From a checkpoint of a small mixture-of-experts model trained on Wikipedia: a sigmoid router.
Below are experts of layer 6 (counted from 0) of a mixture-of-experts language model. Rows are named router (the router's row for the expert), up (a neuron's input weights, with its number), down (a neuron's output weights, with its number) and show model dimensions 0-255. Each number is 500 + 50 x the weight over its row's rms, rounded and kept within 0 to 999. Numbers have three digits each.
Before each expert's rows: "comes before" lists some tokens at least twice as common just after its tokens as in all text. This comes from a sample of Wikipedia text that the model never trained on. Tokens count by the router's weight.

# expert 21
comes before: " |", "\n", "\n\n", " (", " is", " and"
router:558478483521531501448487486529446482557500568563562400456491454527453523460451594488478459530505479502505511468508543524505594451548575475535496510524520481535528497517470597473478468487493501409505518526504515523473436579509467496496525492418528544541531423473487468507514575579501532541526430593466475511551479431657509420512576438439499479458365538543515435452493484496584512503552474441451472472527567479670585484439500577452447411507534463460542482482508547459601530452467528541529674462524452507608530519529512448519468461540538475494473454521566522581474574473540405477391534520489497494601514566484508563447529562531463440421541464504471476604474533476458536460493463535610594518515516432449515546411515527503464550450513610492586489444486501498506462500456333
up0:460543521487444476424496540551556348543445519459527576484558431499481589396564598409502480433474501491521503578504492579604491429526539540542517484515527461510528555445466483535498534571537426545464502512506494585477433531489526489468539444535593561551527446540436504539470511474532508392516464544467490416454521584548591429588470591529530469563549547523497524422578467525514525487387502447518444479473504492522479521455484437470418496516539415480447548504491480458525469476450446434504450486468471467473417485594535514581584444544460470556443539411518577520560549497533507483520594468599529476468506546562494482447478540482559513531515463521405524528574570461517532558499459436548486591442420462434453518496456491411441589490455619460513560444636523477482515605439499
down0:498457471461528533497464487586505511475545557521568501466463481435518442500564557500535464532535511534507472598477511551488479481518483531473464504445535577516534413485509436570504544523477521457539454439449464500351551502545521432540428638479554514419541556487455490486482482442508441469455457469495341533457546547514373516542507428541520607472530478582483456498502482470524502478493414477504502508559444510574553427427618562435544527516460493547464502521613493432601425493456517462438525544430387500519482410420553526496514559553442522511452512605462453461481509557490476480415446535527465601486508431488476471468493455521468466584520476525552465622446433610425581424501531541431446464505510437558455520465513466515476512493522457524472477538588589539446575498621428

# expert 246
comes before: " ", "\n", " -", " S", " \"", " A"
router:492556485475502466425438527623520398580529461548559473530504442435412592527476531552443586620518514546506473520539491520533524486534404430506528520413473496623492440495468503539560537544461474378491484517524597529473544541488520451441454523465517446521539461570470513572573453409470492476550446491445477468509528495543556465511485565448535470447521544583505505545521498525564460474480509444514469465594511464501459452437513485508510564494434396422483443507458481433445490415472436515512512478588501432482513510573606467521452531563506525399462548480448546457519467520429491444439553490564569508497550515554504471570346521488399654493490484538514532514463515489464478498614424462531551458534483528435536511407434479474432599529530500506427603448555536600443500478501460
up0:502428487511518541468519529443507482515615517510560444614414482530500489488517553558378477485496475554489361533441482464527516535521365511578526516567537464467516412557470501583533492534492570494534432492435562463423514509525473549407530447525469445482524577458430518549543475529512519462540442521502567510491540500479393538446527554564482405519428526580449530439413514517517481472420488461514518489497564560379420485457518547505521511489499535519437410530542542434486526557500581544584462565599579459504496454549477400524475632498504448440436504526532517502504434569582441415537485481500420522444537501420561453485475511485519520527505577519423500480486542526507527532539468356510463465493447497518433492480464455458509580513521426473575562536640554560483563452596533
down0:442494558565511427555574456452537473565491570444570521547538503493345539535508474528449486495598539504465509496473447467491483540545513499482463506563550587519593559590414438539618445585526484447474390561530576439541361466481431626476458524540498403532441488513481567514546491456534469531536497536542531476547490465537470541511502561520521428535471504532496470454641467560465469520517579538489432462489448542532488446592522488478470464392555435518445468527459478389497508466567467454497477407460437535458493514505415450500495547387451479546530546501564521509548523449452532462524441597615530511511536510493513457504495479467474433541565431498421441473477470533431644534523476527456470374540519504486458480548534440451538535500538454456579476527454473519555558485569485

# expert 180
comes before: " ", "\n", " —", " S", " M", " N"
router:472506459448515522528477577452438517540455486614462431519551401530548446539555550465496475555495513541521527516485487508529509530562526465571546431425504396431515537478450488456452469554555512389473581583560503570497521594543574466479543428468525493551514388586494448559504521448529508412520443543485434588559506473552509485514449542417482559389561581445457534548483506522554517501517519486441471492580554446569528551470483487405486582529441515521498554563519408441479582541514486482562419488528498418438572499520436401538561500527509518517501501504503505518545549475387455512443494452485589510539510607454540432446500567550448534410431467573417442472456493520546516407435517472521369449463502467451551638503472503483431569478557476507532454457557549588494454508505447
up0:496452548469505482420488528508458431593493604525568499441530408518565471586426532554515496460512470480470501465562557597515470570513518520553475499498458507515516508593537532473527558378505549526459459384585490580519544515457470469601508530536584516513434545511434505545514565447485536416524576384494546496440492543431486616503483515500533577537577512461430533466519449485437440437450473536521491483494549484449562515512560449527423462567536515471440586539499494447444418546609595568490481497477561498506362517435480461432483452477506482480531502548496482434424491493469513569453554585503454456426544415606520463438531573509490465562525435533500472446540532466501437406431592576506515450433423476572413623533584514487514451551498542486574489504442508465486474492542518
down0:435452465529537470466384434487477547539480495445509502578427483420553510572539596529477518437498489481449515487552394418468496521496468484488485506450604524480456544500434533543595490428534517471404451492454515406427483616385505531401544390494436404509539501482547552481531467455564421588466561507566512434469553446514520552528575531532495492525419458515417611507539488568439511574515495558442466515504538519470500515478518516510555498551444558474486561540529617561586522506402574462548531600480457568430463505415499504540570489467422574498479506533493482448431373521486529420438553555460525511463502477564535467508484555453518469443489506406592505469598538495446472455500421533452532522493518516518513499433414514500490517552519567495626545517462464555439505517464560

# expert 247
comes before: "al", "ed", "ing", "ement", "als", "es"
router:497478501538546447496455460474442496523530622567534407485573516556460521458504497482441495477481584484522538492456517602588482580463518417568525443465479553475549455482499494533492536507536469564515595544554436485494547468486473467559541502569513541554590388595460547527498488502505590446513439519516523494466512554512477485429544452528490547415478590448473481483540510536420493618433477447494459539478540549452343574500521488428456440542498447546592549666487461444421467503474428527510553463455521481604468448550379406557540435543501563470488444519532562602557550479455455537481592446511441518505506598529573502482447509492386534503476489466572467503531499443507457483513389463519566565394474488444473491463567502558488478445483467566487455480536486415534459527454476
up0:552505482511569571428505495505469512526472515570461491548531434526470453519517541530441475456499390491569510512462550449605460503505470500534501462528560466479491471564535498492451555518441475586501562412431446473479498474486538488576493563505458468442515530538455466502492481553463537533531430498516452448455498605454473584561496507465499674480446447442526480495560521641493449477469541498449496543486532426460586472628586511463508523575479541564491466602613450454468438502493620431510454459452482492543453509446467552475425479507461546459602516462608478516494544466504450429550559438586494461465497517513493540551502544482475467419578554509472473462572431571386574397450479494468490406534439485529614534554533436569490523416531502479631475462454481478413505584532500
down0:484530479584520558448485527462467415499457544535539548630553584481438506498540483502570468548595580501472507419582552475599439524468477482514493596446527434555511462517505480517438556441430503503493524355499530573468349449515555484482466533421431513487505569584482501420456554531519451442529525463576453479552452477475501435458463509436487432449519425529474485446534565441411437556499393463433533483496552490438490504556531536509524534524460538543441457488565456519517547510512578516511481483560586443446479497426495505509425431493517497541468500586504464493532448576562527466502558540534460516512471521364518517522487502506514589523551461554545407543457616529484561494491543535474487452482394584479537440503426465557533497502612430407548454610576410539449442479482512

# expert 80
comes before: " ", "\n", " |", "W", "N", "."
router:460431445574458497491499493427467443652584457532573457500595450569428432430563445592470550554500543508469496451522486557537547603499489491472487494444493499456530550505552460492521477459574437450501512571466483482554511563597532380472425471526508581521529509544521557431450527547487462472534439451442545556491461553548439485506500474458516632387580551519504492499511539508513520477466499392497503488506557515498547545481515481486466486504568439518538448558596464463499493433591455402509534440544497460493477482524523450521484521493578440532393577447559514497579613408472379541400489527519474488520549493484430485452542490551462587412484481527505509504404579517541489489478533445508510527530472504478514449481548430394499610451470604553508585482598477466505488517396437
up0:442549416520496567469489448484441626537518458521485446519515420455423541495603510501513573489571536436434500490568515481442443525463562461513415471477555487551554480402482418515491454438543457430436460445653495448499542525501478514504490545446453494469396516560568427486467449500469438478414392469606434551520466533497564509627517519508491527400522519521564530525520561614538495489491475524519573560521470545472504472475535478499451479521406494493434478516507406541570391462464547504567542418456488595477450520480533488505460495513452439582497503460450458443530527487421421534375494580618527570552465466457491511472561459414456504603482551500508502519485487430561518541460510516535506517498463503487534495595547546490533421552570572482537576411478553404520541507483549
down0:581598449564537525607427543517404442450456473480538457603520475530608496532524468533448542482539493508425499514553531564522515514492498537415446575526495394505498460626469529512493454507478498557558456489605488513453520420400471515480434557516484435534463451550469441572523449516507542514531467549540521544467538482544459577529429485519502463547463486574452384546402493485463432535366390492527513533545503539440491569637527529492615446538556554509497514577458506553466432562533411560401538499512546534583512405410425591564472494488459539505533453496410479580510442460515509548519502491508505492497570501488539462520525479527527523475546497447523534450585449467420479480502473530478527539475477427403410423562508461464506402502439410495496500547495513533470437505516585

# expert 54
comes before: "ed", "ing", "s", "ated", "ment", "ation"
router:534482401518560520574398574498554480567543514419516399529602496462466472466501433498532460504554529647420530483504517553475525537536532450599463460469520404553579425421520506489486555424481544575525517519505526469545489497428459432542461535452544489457576470514360505492565541579524507415517501426516476520534525553509542465508467453478585525468525509518427512530480450516556500541482436437437382535456482553443475523489536465498500487485477422474471500577539555512456558431509545547469502426485463433511516408571382483563572495516402520579383459477507581434494487451553453577519501447502502590552560573502427549541474592521444531423545385502478514609574589466500545525529465409561504480471487445505548458490502499471492548425560551556470429448551495508524487529524484
up0:508421443509436512501554507564428606531583487499469495505459440524499515470463506432470546471431500488539540430523411508541410444589525541498498493508475485492473430526515519526565520432486408480513466413538480452431484483525487532573557437466553456490548602607424612532514507524513406468408535527463434555389460501594473526503450483521487560583463505561480487569510533540565495516431490515466483444437512470412514500558500502450502558533467489576499575435569559629443470508501510494477553448519511497500487463569435473530446601522451547513494527469526463588564508423536383462465455419468381521484471476594514459517435504516508538396562465520541498607536446449545436477488509516491472478496614532503516374521576541566425571366494537568459495470531540468529472410535512
down0:513578455554521458557464579561469515504412540417432523545493436505427509465538545421565462540516591486551509489483421427569467397481431448499485505357496518517459510482488478544376473555470504510537493439550495563448588590581426461551458496543491481532467487597500508483487480499460484452484465489534567591574441511502601533470437481462558500464456498467527458513454458536528497475495487526476425681580486404484503509456532536526554533497496497524496441522465538537518506468582383461519535531573547491441562501516511426497456480466526493575530580495543470481507493479432524505545492516553504401402593503498495565450475549591564531609512516607484506498479556492510554529477512511538525484432505439478499340600470410459577425561513419468503542526416515550485537596487499

# expert 39
comes before: "ed", "ing", " the", "ted", " a", "es"
router:574579428594473514539466576570428392531475545496548485501492439483480523463449466411524516474600585540516496450515575511569525531547526480529540467533449453534491380461468542523533464523540461514482545485624491587445558519531478505521541436407604434504617422563498500453495492530580478481534493507556503556406510566513502573470469521474576572518503502451411477467395507529478503552423481509511450540511545477432520539521501628441510443496479493481565515563477439442493509488554523528488505440490432457405526466571497411515546527560483505502573492474494502541505487367429423549431538545513571537515551517558426605493467461494458537419561499550467583505512457467460497460507499412569459506442548471440589533505439491426435413388485569555525472504507538599559443449512424
up0:540410536454530486554441498608437498551510547472477540485541485387394520430444571456579551557491608492511487444485543497543472484479434487416518504494507516471477522527456509453480476514525479504517501432594512571501564496548536440469523511548522458422479453538499454537511420529490525493494433405482588569506471459552448605466508405523577475537488435526503598542542594548424562516439530562437566506423536527464543446589555522484561500542476462483466593431540467369448544463534476575499544542496512572459474577491555549524473541465377487446510388418379422550478459397558410545558522478456520494455552522502487543483514486429518441450490461553471509534480500544438525505432533484542586528421515494535438469474436618435466598498499581510533425556480458517472466446478473
down0:525519524492489479449504491585549559601460543546501550455524479437535482460541471553528468502483502523549461518529461501533565505425404429447504558497516583399521521452579481434456462438574453555507498534415485509489455537517560541475499508481502614536456509450476478541417451558483481574476570582537619515436540384488487455495630613472456528526468429507450480535505585504487491549512518411426513569488491436515541509375548535550525450492546484363458515513489508474438473503491392456602510582493419489506463518513490584583459471498484499378555438527491470416452537602470607483571397480539488415460549635510497519463556434570514504542488478438495578507519472459471476469523446491412508461473435474462571532523496475528487533574472538439480549466495470440441562453487570

# expert 125
comes before: "ing", "ation", " of", "ion", "ment", "ary"
router:485492454496625482524370533486525444513584578457488451621532417448458537431489460467522506488547547523550532475520515492538534552497484403555524379425501416572530468478516445421506467485500486560525534494529509557454472540481519433619571517542505488512487413486491527511447529600498482490463526490415490506575478493473527525507472446520607469469515547559483602441481487654541470528472488450519496479454503473501435558406452480505476431497520473533454594549497446501417533423449521394548514475423537472427489445557454548523384489594489599478503584425559523438528487423575485495439488472570466471474539557509444528446601486463446539486444496505545376533574570470585479461558548474530430606513466518458460512475462457582474489534534527525536481472606551524494423487535482
up0:438468429567520427518389545428584505577548470537427425573624473515536480503449519538532444540509544540552582442503464485508459478400539463511582494461509510435448459446487461490494458484487571583500561470462462448468461551538449464559428518590575485458518507511575476578498529596536417473470537483489504451364461487442619476544458610496520486442421526504456399417516555481465490442519511504449521509475510451527431533511514458518477481510484560568506542475470493549542519414545511434423520529476485458534527459574546411582511583601459489447496503448505511507465599561597495527407413580537488519507424559444526532439487465421455448465502524429465437472539596489542492504524494578547551489531439536445443614590466446487494470461501571560532456537535513586552567484474491
down0:506532634568493530483445446520424488550499455443474505475444483544574553471435532476629401492512463562433515473376526457429502431494536632520527497512507439559410509504561516473501557406486518475463449531468492397473482520505429507449558453482443384526455543499511504476496499465527590490486522495537526425572445536523532455408479534508485514524499527452555457495537534538584455558495496510465505592467464569525520483415467539533514506528485490502525513503461503499447516435501511489500398538375552470418490537511547584519481580593398487595478497467419511511434524600545504496456478547455432512493444551455528427414504525505417541640452452451596413486571531489537378416439591559534556428515518491521444539511544495577524505471502536578529519535491546561470567566439505